config.toml
d_model = 160
activation = "squared_relu"
init_std_router = 0.0213
vocab_size = 14657
optimizer = "adam_variant"
seq_len = 384
Below are experts of layer 3 (counted from 0) of a mixture-of-experts language model. Rows are named router (the router's row for the expert), up (a neuron's input weights, with its number) and show model dimensions 0-159. Each number is 500 + 25 x the weight over its row's rms, rounded and kept within 0 to 999. Numbers have three digits each.
After each expert's rows: a language model's description of what the expert responds to. This comes from a sample of Wikipedia text that the model never trained on.

# expert 50
router:505542501488531528519446518526475546502468485476511483471468530507496471519503486525537519467496471481480527523465515507487483500509504448498486511513491519475498536493507519474508457520534485449498540500494537447521518495487468528488496490519550462516528503474498523489502466520493525520470544493505483527492536506498481457512516539474502531542521464454481527503479484549436513484510487498483539522541511540521463476485468508537476479494474498462497485514508538504474480508475502
up3:495541474475475481517469508496497479490484457493486520466522472548504493528514492508473516497459494493512462510494530499507490467546538482522504494526475494501460533506478510481499515508524478501523521469508484467536501483515465504508548513515538483472494489511487479521539499504476481456562470444510454482486517538498486487468553518543474523486497504500554527497541526473477472517469452504518511513476515492515495550483471494521514460491526481492523481520487533502499569453489517
up4:495525487498512545522442488507465495448503480515500501489544503491519543482483484519471515484464501515481458478477500520506477476538539495544516505521481520492458527478506489414474500484532468476469500496523491504514473509511486534552521539493508489506503544512458499498454521531500484525508496488523514504493477527526497517532547519495487530523491487487552480522484488513473505569509516520506493510511472521507468511495517500480473527537519458478547475492482523469482555497511533
up5:503512515493488503480493538522457507484502513485507479523471511469504474494488447514489538491508517465491533461505505499521485520514515463457459504483546504517507480526446498508499521487504504468485473529502463499498536483495544552488531494436490511512545482509499506519479474501495508479449516455504519542488522499529496465542487541479534525506517473489480537526475487509487573497495508509469511509486514477521459524488507515469554512460481478497526510543529497456510483516542546
up6:510497501516506506503523502490508537482498474529538485576473498524527504489495459494535517519483458525480513456517484489516472482459453461479447483461542448491505520531549543486525482504498499517506504483464536493492480504492495454468473487497476485505494511485469519472457521507500480521471506486576518475478501528556539504518497527513508540536512485510511535556519492500472496481490484502477506543522490518494499527545498494503481523474470525484490525524505505525515505462468507
up7:498508494505504551518461539556519510462510566490481499502514516546492515510488494498483507504519471503495479475474475528502535512490456495510488511505525513481528529479519523499466515499540482465490512521489465453518500538522526563472458477492528481481528520540465489523463493519531502474524494506526456520509488461484477473564498493479496540517522503474518535517520535523494520495539458495488483532531501494493476506487524483455523488475503521475493514538484506487463557517536478
up8:502521513548537524498489507548448491508486480492530536497477558475507510541444518554512478493514477514529485481494484482510492503501504515474493490486523479521490521493504515475469489487461519467515517519488517482512533493525525511517486546516497489503495535472480489528460468512559515557509442498476509488493519515483511514505531525511446484523521500524515512530452438525480516513553544533509548554493481536518509518504500504488483525530516504485481468487449486496507492496505515
It responds to: Commas in numbers, lists. Commas, above all thousands separators in figures like 73,000 and 4,173,225, plus clause commas and and in lists.

# expert 19
router:530497519529539436521491537535476497528488527489505531521495524497501505532479505466474448494520521503459466460520472515509508534506548444541502482535491492466503532476543526500516474548506512457499483534518518478482501513515480519525493521529506506467485501545463529444488481516516489504482492488503486488454499471473553467464484457510544486484526497473491528487468460495524543519543527505505490527509501503519477515486486469521533544517473481509489499517512528520487503499486510
up0:452493506495479513512472495525497460507451472533489466468544477509543518543487511488537472513553484497502548524498516549481528506486493528493416466542488507489514522462535497510511496519485508480493498511511484507532489489507511504522522526531521465477542508464501506529479507526512518522471504496475498539492512493502502463511478487503475506488457513491509473515558489534496521494513524510530490517494504493507496518529416499473529505508485493533543481495441522451510460482491497
up1:454541509530513461505483506531543473478462463521484509480473540506510521533491492498481547501525532504465501472493475512453523514519522476457515499488480521463495465514511483521481502465512513519519502492519527475507492518516467517484511459438501509477505463492496493515492509482507501503469467507523439467509495543474489481511536485522507516518491459468501520518465443485474471501510506505443531505526469485453520461479488544492527491533445503473518513526542509497488472519538512
up2:463512505481479505523505513476498520511464454484456471478474526513510491553507543520491536528529503466470486498470487499486492495523473496491458496514538519459486551564519470487512485523501482558488510497507562481528508462473510493475518469512511541541499497477464524516500454502480498475515508500514508532491508479498535533469458482496484493498484520459512470488519513509473500514509507500473491489495548502481529476502476506475503539480510527467481487511528520566450485508443464
up3:523528528493483497498472501465488534537533494473496465502504515505525455501553510485455504493494452466474456487489512495468484482518487519490451476520511504495540518548505447502458493495525502515488508509502510519488561500495478450456542488464522480494509511488483501483465488491490502527494485549514534521482450499521542486452508510540479467534497501477485513479474494494498465467540499553489457505509483499478475479501513501488501440518481453494543479499470457508486487489497475
up4:558503490534519502460497508498490495467482458469478499493528507519513439482508470512496463527529496514456509508517544518499561529472491504475520505498514543468501498518518536494499502531528507438441488486517499541503528437497510517482486472538486539475507533446489511501462462505487539495521509482510479500516499473489534472482501494516495495498500489509450486449479521519472539538507514501501473482533488510506489508471477498486460483461555498510498486469457501500504483545490496
up5:546460522540509487466464503491502530548528468514544495499519500496481516499511494498485486496521478512467507488469540499527514538529524519500504551493496528534530466488479483487532562490500499476473483487474493534489525499496507505530493482485473458486510465497518521476517476495516552475511518502479514529497549493482490513522471446496494562517504509536504508481469480460511500555488546506447504498511478496513531520488513500464523491528562570508468532491532520525506479497513508
It responds to: Countries and nationalities. Country names and national adjectives in sports tables and geography, such as Philippines, Italy, German, United States; also League, Group.

# expert 10
router:515494451507525535503497529497482482480527538531531503534506461525493479507481513532522508488482506475524526529485520479535474507507524514484507502537486511529471525525512521491508498512476497493496542506465542492482555502468538513509514481515502484499485539480544480473481504466513500480502447497439502470462466492463487496508521535449528493461459471486498495476544485515502460539499504530527503504515524511567515474490470476532524498573475534525516474484470519484474505493506472
up0:481528442478493511501511475483512487526518481505514481463467502450529471546462478532535597503530510518482503532539491510508489499516498538499511468486431513552521487499500507466481499512496537516478495494482486496491507529519508523509494487508511523487489502495514516517542493475486523460488487441505526479457511506506502501467522515486475516441497526528514540479532505511521487440480513532470506457484524485481502492503493485506513543498496501513462524521459477529512554488480500
up1:515468478521506456495476517507465501436513474503514510485498431427509516464496518489511455508514550528519492502478501567527515498465477510491507466470524506489466482503539502488476496476440462508472533463493512491511475463509503479502504513507502463469499490482486526492470530494549481525496470471492532530547474508505541482534479496531510502506525522534494544531481486501509527523487501524492498477522466502458486484567514506482539477528481533491516493491487489504507521503505493
up2:514456492493515461501484489506474534495521527484469457498524493485489487528464536504490518502532459516484456509507455510529524473489528488540479502499444469474506454500505519508458520503454485499556491471518508488514479504499471527504501551482480530480551536504514515493459528501505514478518528455491463485511473525488525503497467533520515510506477547480474539482522509477480516496546513525497492487490522469492500494491471525494529486458497499506439492459480475435454519511517476
up3:476539491529476476500500497477463490490517535512503487454533501497515505511492467492497455520491507489500475518534480513539502493499530506498445488520515516486467538528532455555507503462482487473487546478487530484499499453500446466460493535546518504505536534481539481515494531499512524458477499542498496505524482499463499481518499498501524487478473470517508522489558503509457505532528495509531527479527480518524535531477534513499528415532481498499516515466490459496499481521495515
up4:516534474511489507458475504466473499493493511519526507490506491526516510489488540505518528528472480466471507504503519432520505489499486507508529527499521554518501470468500518535516513527474470470502467483547478441564498516519447528469502501492486486492523523493526504488481552529494447469481516566490479525494495503470549489480474518516503564492504523490494527487479516518489490530542520491531478467503520487461494474525515469490521484473508522472497507495442517505497499502491444
up5:485511540434477507497500498520448484505504498474506529524503482500491487484443502502491479516495482531479511495516483503467454536518530509487534494514492493483489528530502491501464535468525483498544516489485529502493547542515502504458487547495532493510537535456497509512484486532503488433477522464485482505512527468489482465522519538511514513553487475546507528499523526502492482528535494529479449507511489510521477461476508549466527529463535478515518499504523431490514528494484496
It responds to: -ic suffix, taxoboxes. The word piece ic and similar suffixes inside words (geophys-ic-ist, mosa-ic, Parav-ic-ino), plus taxobox field lines like Conservation status, Genus, Family.

# expert 18
router:497499503513510471519539539526495503474481509467495519518506520542539489525536487524522482531527547532511489452459479465528497514509536442500505484540524476442502523506501520511491496531494489499480482494488463479476518540526523519462548479453496479524537478537512458524521511508498543495499478499497509496467497487506525458464516516508493516497531474463532529510466475493513463532501475530485489488546460514524473473458527469520493498501509531506483471529510450523490510517466465
up2:493506498493486508489419485507461509499527525506447500495498507502524563491497488522512493494497485494507492530475520524516460525505509528443473483495496475494503461512462509493472530507464497476439533482514515485490509499495492511495524519531502496517528518544491492535473518506518460538526504516500472546512532507524537477495512468515443481494479487467508461532487527571485471454492552509489475490520470518488459480506529495533492513491544543455483496543494520486481507521481485
up3:502501506482465481520487463495534499509489476500520523494557469509506485531475482493474476541496514466462540493538530528475532542475457513514525495510458469494530487476490481528445451498473472530428492511477502502479514499526503506531498551511505514461548501493508496455505517511492535500505507490506503487505543512486488469515493477531528544495473487498462525488522488511488512528538478528517445547540446530520532503516495497500474510481502552518502519547483488478515502491497515
up4:473534486442507493471481510471542511531483502521524477470497523531494514488539506509536508522463502522504512501486474510512492533491521552496524501456492482487518524485513473499509480490502491521496477492514467499506472563486515506484487464496482485520549492518509515527511471493482425491540552521495506505506484488518551559507512478503509470472493503480500460527530514456468467486520518530466501495516515542507491491497518481512518431488444521472503475511515502557491459502495554
up5:496503474508442528519536513492491468542499510544512456491460484532478535519514467459505520524538481522481487471475522501451478478473495468473450499484492478488501477499510497514527492484502504550505537475512515458501506515507505520517528452469466540521533480516487503536515485518527466476479492544487529502473502511501502494490454521461487564509504462507527514527491512513489505467506483466479548485465487530503513497487488543525445499470505520483465518518544544525476504507529494
up6:526515564499446505543485502473471486462532501508512497474487486531528504492539453492512497538556489528483490506489502479507480488500494539506510540519489533483525514515556456484546510518503480508507542515517508506513482520507514514479525460503496519478504497510519465529469508510506512490490444499461479480548477518484474484536516512513474549453489471516541495512472470479476487482505479538464484485476488542495504467510482507492510493439490473475474496512541521535547534463516508
up7:485488478476490511528523535526549555485506488450491501530491506517491517545500512494511544495507492477478495498529485495487528533493520485490502477468444494530492456495493460555446481527514479483493485552541488504515524474497505542515543491507488479512516527511480502519458490454498468467486515508443451486498515496515503516509453474527544495477510510457478489508512504465500502501534512498467484500503493473520527512495519551455503469542493473527454477451490524513495494475490534
It responds to: Nationality and color words. Nationality, race and color adjectives such as American, Black, white, Indian, British, and color words in compounds like blacklist, blackouts, out of the blue.

# expert 43
router:498449442526488469479539494498490494509486526511460539523475473544482524491502528484453485494489504475530459501537474496525492510522447467518540518480486494487526493498529525495541515504519483507528469535492528493496512531504480490515467513510455486489495486553493529524479513492515489510530467493476496557491522520500502485485521475518514508515495544498461550488532525504508480473525538552523486505539438504498459518473500504481542505494534495488460502489507440487449508476503491
up0:493509479495533484460482484475522510489502529483486494492521529491518493471512479495504513468529476510494554527478503482508491505485480543431507494545500458488556502528541489471500469502507494499507506499506482496482520475485465496470482518485512460511507541525521472533500476529513497523542468508481547556504477512515570540547516498486483496445497489543539478519481488527480472495515475538542533468556469510499508491491483516476482460520486484460481508504514486512490508532456469
up1:531480444528493520502486518509498509476515489491497462479530499482459469503499531506494522508479463506508469517514484536478514526505490498505524560449496503507502502504498458491494486482491532518516505515507509480531499507515510433467505502556484454507538434515531473508456505516510499516519488522488468528501493519515553486507464521424456500530493496542519518507523485515515509471498483451478465502492521492498470480518461500505537470484523517511522463488450484452517518493540460
up2:478468487498464549497558481498506491531457503506479519504492521556532550495486517490512459501464492513453481486547471515499499527459524480533513476456483516524485494517497521495489512511521485515519510487485497524526481529504560548461487497463486531506459536485462497511492483553507466499492520487511534532539551506502500517492482506514495488484478504494533512446519521487501500525493497512524513501474495477490491495558519583526524479499519530505507504468475518474522474498549485
up3:512477525514483520467511482493487469483499521485471519469516496516476502513520538493518437539465500460507519490468489509514508506517432510459472513516483514504480531523503494515517514539470509513467495509515500499491508525485514555487502506509489504554487509496492465544505518511497508510529507519495471485457518459498531483534475492538519506492474504472473519533487563519462486505525534520476493485491496498516516501511504610528514479503547539455512498504451478533462538517512498
up4:501475511515510530485560516469507476435502484513531510498501525476477503521533523480496466484508482494552499469524511522564507474509460488491508538505513481541496481470525514532490473523477498512473529482482499492482476495460476564536529524535493488466528487507489485491559510487508477523472474511464516504526497508449492464479530500487537464501474516507481471466491474462483516512449525517498541534477511490477523501494459503462487530448532513468517521469497485499507478518523518
up5:508488502526495556498498521493525481483553482493461493464500482508481445498503509475474514554478483489435483487478536498484509492485504475455524500519535506529524504482511520492459511461501511516508509429523557501497511437490504480516509479509515499545507514518522474532513539466480481521505481505520496456559510501514473512478506505462496524533552538504522509529518495525500478487475555491537469488475502484487528508524517489481490526489488467483484480485500476487467511521476560
It responds to: Military and geographic terms. Military and administrative words such as Army, Regiment, Battle, Lieutenant, Royal, and compass or region words like north, province.

# expert 60
router:481525482549537528524498489519463487455481513471474536493470454483514479530494495457523501512458463543495513511493514473508482534473511476516507515533501480504486506482529511470527461541531448504486510508478514518477501465500486480530481538519509481498500505479502494471490533533478491505464474483448490488469524481459469498481521504508529488516521445462516492551509471510514517517477477444515491512465471534567453498487485499497457498493507532495513508480478555493511481532478489
up0:495470525523467530456535518471501480510528496485531507499497510487474492508548477456487528491469480496468526503480532562517493471471470564437447533499520525547475436477516495547494498481482465490491490486494490505484528469499473493517552514485491519486498504514488507525442467519500510552480529493494487482494460508483493485522499479477519507532533537483524520505500501507527483530483466509519488491476458521461466532485534501525467517485468476492479494460508479516492496508492518
up1:437482495486538509494549517522442519473459540510456493520469459446486491529490494507517520521526563480464492517521475533451493478466483495511468481472515521515483504505509452492494502469495477529541488446521509467532441485484484503482478483495526514454466459466514513507513486524518490502472508490511475502501534497463509518470492504489503503544528514496508507493506525521517526510569493514505490509493503489491482478500461507472500491458460536519490487492522488483523516494493448
up2:472462565509517520499520513511464451544477490459503491509505492461474525470525523465499442488510510473467484453524514518544460499473482513501497488450534462532485514488469475480473480524536477560526502488475539514476491490521536489484501541515502525522477498463507486489541520526499513485515517491554504498481507524480552542514475514510516481491445499509529507505562458502530524501507497524495487506477477501495497513482507488459505535495508513550476497478497491513511481498468497
up3:546519481495511488502490489516475477471479488526498513495512529546544514460506493494541502549519518534527514481541476500527553527530459540499489508500520512482522461496533521490487502491521506459480529477459495532488468500541492494531481504508542522489542497502522525499498560483481495519498502479469496499448525496449478509516499583481542488495465498529507521477472513479499510523507491498511495528503543513472487495510453539498520482532521499512522468441525484483513490450471507
up4:530466510500512522476533517478503464514476493489485520506482501485502490543507479460513513502482485454483470522456513513498464488521459511533513500499495469524535514492492500466493503455465457479514467471475513496498480513481495489513465485499501508478548504483480514500466496532556538483525467489498494523507449474490508464516504479543482493511490511506496477528498431429521492524552505511503488516528490549501515525528530465481573508548466528494489514463508481526452507517486525
up5:472477485497490511489487521516445465461515492468457483502513512452493517483489547484488523513522471498504493493541509529461500496472448476464500510502494496472455514492492490480471499448525501467556493475497494481539477484492497499448490515497528492458524485516529504524492529507504485487481511519529488499517454584520538459476478454481479530503542513500469514508537475478487518519525517507560506480467530483502485501527507523467533547522522474501474539485506495492495521466503513
It responds to: Single letters and table digits. Single capital letters starting a name, such as the M in Chiang Mai, S, H, or in S, plus lone digits and units in tables.

# expert 56
router:533498478523520483505468522502480521501531527515537503543520487526452531512473469482528480508481518482510498496471474504461539509449513539476493483555487501493502466480508507491523476479459482457465503523481556497478557522537540514509462487484466485531477523503480445471478510525509499458502511520495507472491465517524488440533489498522517466497517503498514526480538515511509513534516477477538516496542499506509516531511486489514466491547472534519498478484467462461464506480522482
up0:533497506570474466551497510541496490470514454511480491507499500523493518491499540499503535545516520501573506497475484498481510475505485495488507493485537523498496532485499488451460508496513469506482506465501519497485499475502488510465492567495504545493512498495514504491515469518489537508529470521558546536490505515523442477485469506528492499538519478466521464485527478543516485488531509509524550536505465503459506536488483505491546501495497462518501507466431504491500515499473506
up1:508498448495534500449493498523493513484508501497496491477457508514502534477484545484496554519495495473465503527515405506490521510461473472513475480498488539523513488523499533478481486490483505526501505490487523496497526489488509440505469531521509526473483512547536516519493481480508513529546444489539511553491475463515495482450520509518494465513476502490486450455493536522514517433492542455497532509508477497501509506538461521498490469505496496515527476481513517486519514477509501
up2:525494491530457535475496510471492487517525494466507508449514513470528543457467476523452526554522501485504503533490488517481516503489477516510512496492519535509513542520476482504475486486498482462498494475475521489481489442503506490481492522536465541480478479463503463491544495527513471523501458419541495498459476481497528463481527471493470519513492496493514463495504472526532531501531496501492526508532456522467481506524469508520515538515507458516458551491469486503511484530504519
up3:463518506470519522492483537545457469491501516503503505517499466511473486505500493476485467499507521486486523538515527520474512523500503493517519470496482555501514490525460514528475520462526501508503487471510508486493510508430480506534512493474507508502507464519511466508543536492490492551518503506506470551493443496506472532504490495495534482545504402516483469515474491554517486472464530494480485506478471535517481557487511502512468487480445494497520529507477487523543478461508508
up4:484519481508494529488553504465467509559488527507492526480508502525529476492502502544529469501516516534495545484527470448536474505506491499537472485542538533484458526473512458513486510490500511484516532480520448504507527555482489514481560496502529481472510457514471496496471536510531467550484494510507482494508482507522513516514444438530481472494520512506489512461484512463512518518488511493470510464494503483500514468499501547466486497497489509464496486523536519545451486492504505
up5:496513473476526503480485518495493496507500490501488493482493479452520456496533491532510473505511531539539554536483540513499512527466513468500473491524474551525557474520403495486511484483512508477487518513503529490497511554510500499502471498468481496499520483502510465546512461486506517562512513467487498529515468476508519530502548525491485508493515491504510523481509517460527497483508489502507488517549463482493541507484482489489441468499567502497520499471496471513534509547525473
It responds to: Derivational suffixes. Suffix pieces ending words like -ist, -ion, -ism, -ical, -ian, as in racist, discussion, romanticist, Catholic.

# expert 0
router:526463503494469457508498494512485516484485512513511458477508464485455526480555493462492501477492532548506470481487455506504499450532521478511497509486475512473528525511491502515511486516495492484536466498476479519491517515496481501487543483483450498478507513497476516508554522463472469483475495477502518515492467515577470498479509483469482561480532499554459537532539491492510503524478488527531516455531550509521490509484535505495523527528446487533514464536502485491496530501485504
up0:518557514513529518527497461510517542454498492467483527474502484536486478551519483488522525491504551493489487483513483511486498499557514523452484556504516509422486510499540480457545504478555501468528474485525453514465502510510515499478504511494472478510494513480497479472497527503488528506477524500497533522470450531553527481522478514531515502511519470493510517491454528466469526499493462504498491514526510485498492488508517520462535473549496534527526472496527504508517520497511479
up1:498492520482503514506478514482516474510487515469518530526521474534507521501498526476474488485523483471485470463530480522561498515483428473490482481494453511514455493504513527494478495505515536485524517489459518489468506503538488467528493536508495480506461528510494518491514525460526465521515515506515432506528546512520471472522522492522480496508520541456512501508510473516521452481495514513542460478512493515491519499518504487459530492478509446507459492471559514499542535456461539
up2:467476466513514503459561536478499508442519467487499461537497489544505494510481492521484490502507501506440515499512493505515496506515451504490513524542470565481466490488521492513477485483490478544460494453523504486493505473500493532494495542522468501548488465567500465547515511461488543522487467518537500519487504501515492508501486491507484509482520510490477504509484518537479519500486494448497492533502520546518492463490501518501521457539475460550525488491477475480524514505498450
up3:536507547483554454489538482464465543524499484508509488528487461517517493547530498493497488493474515492465494509533497534546505511502496489506481478474477503485512499508511537474528470525517538468483476494481477512525506467523504488539514508536477467503456498531553513545528494462486490532462458503530486485450502517512506472497479537514526486514522458488480515494501507491516515469546515526496487516475467495504509478537517502492490512504539516522492494512511547493444434462546483
up4:484508509535498520516475462539510509541497508487516528526505504512479489449481546484478532528449534519511509470542484557466479516504500475493482525488540478536458469519509503527526533441493482478487509506500500483483506510466491509498464480574484495532481518516536503479518477516511527492496542522498485546518528513501511500498511529516487504476499519490456512500481510517500471491561509480505476515531495495477514532489540493496515476550474508483496516507524577509491518454533548
up5:446498505534500480512516521523561505528503508499525457515498525501503497530510423526485514501522476502498454542488487493471515488491532509446443515514481508508532518502495514465537533531540522507456519530501502501471522512491502480460514520519532492548521504461475517496471549530500472494501520487504510527475488548527489506499501521505515517491510530503465530504489517490509510528499459488482487464521494461512450469522501508512527457527497460538563481506496514495480483445506487
It responds to: Government and political institutions. Nouns and adjectives for government, politics and education, such as public official, state, University of, district, election.

# expert 49
router:546475490510501474501488523492510519474512524490473515485476554487494465461493501495494506513542483550527541450519463492509529479483474530508517517466516560433539478492457467473547514528526517489524499450563508522473484503486528463513474484527508497481471487495543518526505495505486510514472472460516530535531472521511499511508507513462451537496489493543527489534508486510499515491528493493491462500482477485492523534515513511500540534497522466506473492536518523537511473505494508
up5:495501505504454506537455528507486489481483522475432517508478474483485521519500482526525461482513447461525534506485514521550535498474525491521484520545509498533454504478501541474415529528523497538520500491497518485529476498513539494481458534531464514521510509528507468515479527533532472521528507531529469489524511506491495462476476483511485487483506485506519463481481510496540495518490519492496510505477466505477510541520513509516499508551510499471475510476468504503527489490520430
up6:527488517511545511533470510464510473508511514491494542473468485527514483445492504520535517486544490460462499490450499523474483463556515486488486512471449520490498488490512514502496501506482487508482497521472528440492492502472478430507492472542497554486568485496527517507450493464501494500514512469494481498480524533497519532506520509485527515455543466484485502481539486507481467501504510484485480513524487512533504489483462520420489496507507501502538517464517470498481502464479513
up7:482493480508471441473512488494507474530557511496518502496498515508447507554522490524500479502450484522510509548512482475490509472507509545443484521487556490504541503483462503508513459464512459472488429487495473492466454478464488524536498501482473504471565502499507460527504470488482456523499467518532509491489506503495505514532541503536512493497466496464501511504539533507503500503550479512510510489503492478514489522491496458484472517495488499494473472522514495524527546475459497
up8:528520505517527534464483525494470485477477516491475452525485504473516508429534504532507527480525473480522501467483494475477509497500517527561462514477473524470475507463460505502491497496492462514504535503478496485486504469539527498511496522506465485493519488462509478489504466497524530499473485505486454453494484523475496517537532566533465530463509478477511515477513530518542466489486497482518497508501468479568491491477468489499497516529477465530518537532515535514475468456495475
up9:520500502532515475461443486528479521498488509538511457497489510533545526515483521483504490506492496490510517469549515537514483512521528475429494497494507544531496453469497494483509531477515478446474542470556494488487519520460534485487497491543513498550497528462524522494507509472533476509516480463488498458507499503509542488522470481475508490484531495504511462488467486549446511476509491488519521521497505490556480502492505494522503521502542520508524495487431504507544477477509509
up10:530485534522534487481497515499478512485516511522505526462503508482461494476521517495496449527452498531526491489447501484476497505516505466483491512495485501498485481537514532504530525514507492456520482490494472513480558541476540478444488520471482494476503511553485498564508447474523500495503488524540462486504495527535525494514508522474493465462525512550535517512486524567508468513526505521481455480500509486503463495449524483543500498528481479527521509522468462477497503530495472
It responds to: Capitalized word-initial fragments. Short opening pieces of split words, mostly capitalized names and titles, such as Re, re, Pr, Be, St, Bl, in lists and tables.

# expert 14
router:525503473497463531485509497496459469508535468447511498511485548519529526517487560542515546527493478515451500504505505518504499478549442530463512472463477507556500472513518498520466511486511494546500522504487495505549534479541503518506517522458505492516502502509463515510474501472492530525522496484510479513498524526514481508531534534535490492537510471496522547449495483525521483457526486475512458500513523516497458508508545524504518547480545475536515505488498523506504516492481502
up0:500527477506500505478563519490528479497496523525462523490532479499512490503481457520516521494520493478489510484563454528498452507492511503500473470493513509545530477540489521504502513465504515538465539506498516486494516476482524461501497513517527515537522468487516472502519489508502504474522516494571488505434482494508600460492494492491495483483479535464532497540529459502484508507505488463519528506500512498537455513492463484492517489527549541528506492549493503511515496492485521
up1:489462530525478517482509530467510503498493451518499518491487484488455488512499509521471534442485519517486525491445516481530522554539479514505547484482481504490479500514480486509483478521485471511485461493514500505517471489502429496519497523518487527531501510472508515534511508488513516467501504485582489473470464525500513500449489548484496500519497490511477481470521483533500494527494538503497511482537428478493511500537496487458468483480541498546496513516541521468553464489483515
up2:486486540488527500522455484531484517515529516510494487523521509501472495493570500507499480510483515525507467510466450455498538460513485475529470497522547483491488487525505535517458533502452459476490556521479471474479472519464540503481459468473538501515478487501510501493495497502530493488501525500508533506461494484482493510500494540530472472529567475514528540500537524531468479504510498483509510504498531548521483513462515501542518491463493469482522518493475478500504524461502556
up3:496505519512465517508508551500488507489505509470496530492478501519500521532508426534484457491482494467486524530515498462512489521505458462458483520508485499493521520467487501501453503479504523461574527471475474490543530512528512508487500524467483521490546514525471500506475488504506489490534491460481510570515496491516476485502502449529506493493469470514491514492470510486471444474530503497488471511545514493482525541453499526524507518533558527519525479503527487524512461499514463
up4:517486516544497482428487499503490471515512548507480498537491514488482506498503501504476519526451477453463487467487471499477505507491519541497468476481514508547454479479508466537532528454509522517494514531505457532533444474483533496466506516485504498496524495497524493514486449479486465524513501499552532509466505496517518478509485507534467487537505545496505532522525492508511513480505470488506545490553519494468477549515475513550556487494505539471502507482492460492502508470527507
up5:522506492507475537500498507499465499554544519526499485485494494517479506522516434510508505507501494524468480530506496511493474451505497501485497476500546486484496499465476453519548519529437483527540556452511491502485513495463458538501499514478540522509554478499528501494522499473487511479485473472511480518484487539509472486512488506529524486474498475545521508501526520482512517483466483505467487437539497512484516504494512544544473489463513524467448501519554502507491532488540474
It responds to: Consonant name fragments. Short consonant word pieces inside names and foreign words, especially Slavic or Dutch: Zver(ev), Hertz(og), Amyg(d)ala, Boy(d).

# expert 1
router:455507485450466525510465499497476470501464509509498515524512497511541459518548467499518513468453484470474490492471474472520465496495502523484458491527534488447469530524516507504511526469474510459497477519546505507483490511573496510517483516532454477447540482473462508507498507494527485502538484520462520492497514499494511482494508427490527490494506471468496553506502511532482516499539480482468522480508524546496468497472548537513512491488508497494531507475463511502506484520505469
up0:513520492518490487457503529556468530470551476523432501512492534503449495462456505559516469550475488504459521495509502491501533485482538481478486488494519473498499527527491479498495435544465509480503485481498515510472480483478518453496547490500523501480495528531485469520498441502487568510515499516509491498468474489498497528494518490526469514492545495510519514468480475509515520499508538484505472466487462529507489502523497479539514485451519524513515494501499499474488513504445495
up1:490537482501496500497499517505556503495464523504507465510507475438466529514548465479436534529479525493522498516497492491454483517455483500479510480535532496503495490438454518480486544460559483478510514490470522471466517506497505527468501484490467499493506465517498495475533514517506485472467520494531488462482470480510505477462519518512481508504485472511471499515516532483517492517537510520459513481503520513516504462487469494516530433481500527523527505545493443486482500453479482
up2:474465529507487478472541504520518517525472499520499510514528530519518486514476463520477505483463484520467514495472462486506494510513520501505499480463489524492528494564526467516513508566477511493520524520525505493486461567510495528519440534525508491497517512479497524509503546573498464510499494477499500527475481500527526498509496503529489487459479518472504435495496438514500514539487487489478448507527487503473543490496524484467492470515507456501467496475524522508515470447477491
up3:483471473504501512480520484508511529483521526514490505493493451490522500434527500545521504509504456489475487539471516487482499488522537533493539482495533474509531479497480497529510490530483523512469494524481512518492501534448489496511514511520535482508514519505508443488456538531440488512468498505500546459515516505498526534466512529548521507512515511520504507490527485514555494497496533548458459470519484515507559497491502501501495507488496475442467468486564462495530454503509496
up4:465502488511454499500484511494544484465468525522549481499493505512493449521513486500476482496518490538497528499493529498496501521524473524482496529488514506491527492526454510518511524477547531540516517472496476534539506512529493509497472480492454501479517484574545470475519511480507520479498502504470518534497476508477458517537474512512531536554483471476493470507524511486525475447519481479465495480501489494486498501492511473447529483520505531505545527472518453539490445536504547
up5:494479511466454479494489506475495501480477503496466480475481452510496461509536488490500526510489478531501490544506466479489489467504468470483476494520523556478461498512511547507501521468534463502490487504482484499549502486546507497513531542491478518465523513466504487463457500461509459564502528443470469564507496531507492484520502503483509497493515547479488484464508498492496508464525499533489517503484533487470487503544510550498540542466483508484537502467486455520521531514514494
It responds to: Possessive 's endings. Possessive 's or bare apostrophe after names, institutions and nouns, such as Woman's, Terry's, NATO's; also some "and the", "their".

# expert 62
router:495477499531558492470449505514486503516489479533517524485498456471516524512468469496472537485502501519499474497477523475524461501528502465519464487494489494476474562467545507480477467467481463457507467548466498496502493483557449495539465502506490505510521476522503520497513520522537514514496482491499478499481491520476546429483506468504521461488513486453506502521466481507508486501514477512437493519505481503534512504497516474474518496556506528519501472538512520525485520532471518
up0:552488474449488472481494519492517517487505470458446492467566517511498491523530497542502511489496522488506474494509468511515512488563511508445512486470478496490535504471474460473522503530467504493489499506492525489563494549530499510497486539509487536523529524464469500508486528470497484508494542540501511447480499508532488503575497485508522531520516509526500519536529501475483523469504471498484493516468509501462495510490534507538524482515458478489515522527541502518465516504458501
up1:442483493461475510534512492513487474506558460514503466498519515461533525531441507494481499480501483511503519516485463511476485533486479482456467458483538486490493511436513490468517514494457496519516536504512457514492450489529525491527470526495539542462513516512507498514524493532476499509544481452521529525504491491519489527516450491513494503521519525490497531532515473510465507472475498507502539519472551493494471482515509471484520502518517466485515442492479513504460482473502454
up2:548497526502490528485508506522557476492500494504466498481514498470520514505499476486504559527540484494506475541533513541494476495513460488488516505488462503493442519515471478500438533480476497525477490525512511479492527465506511467537531491496443495528478510490542513515498542465514488493546524499513498490508495484463501478527471518493456544464480528506486503499477512497504498522458504487464464523543477492519561461447512480465502487487506526537521473443474522484503481497518506
up3:548525466526500523467503475516542511554523420494489524560468479478495438486475504485534496532481471488525550489482538512502474526490487518483522520522531485512494509490490511482523537500531530520488534521562478504524517478496476476491515486539506515511496509531490460471489498508487461496519486516509517508522498465482507463529475484545524503479494550541535485548498468482488500517464496477480468528500489463520539469514518513474511491484502498490511528530529527462508498503516493
up4:489492462504460507470475518529489514498508447517529520454501517472510500504475530489467476494514513528511522483518495502500469500510493550542532493488486568512474517484544467510511523496501493530483483474518481498486481503482462528506502477507508522525487479539470490488500557517493467499509477485525475480521501523507529489497480463502491499534522536470429498476453502453515525541534569541492583524514494484523495514506534466481507490532502551501500490479498503513469506523507508
up5:506471520550471528486490456529476515461492464530542527530495456507502530498531484476481491498501434498496490510461500514505492477526484485451533544511482472486505489471468472511485521523503485508508484489475520520515492549459529500501494511525500520520542515548500468491502510492503450512527510531517457481484527508553539459507510492508500523509472502477477453493537486500496528509476522532523496528482491549490524528497514482462498475479471536493530469439525500534527506510456518
It responds to: City and country names. City, state, country and institution names in locations, often after a comma or in tables: New York, London, Munich, Germany.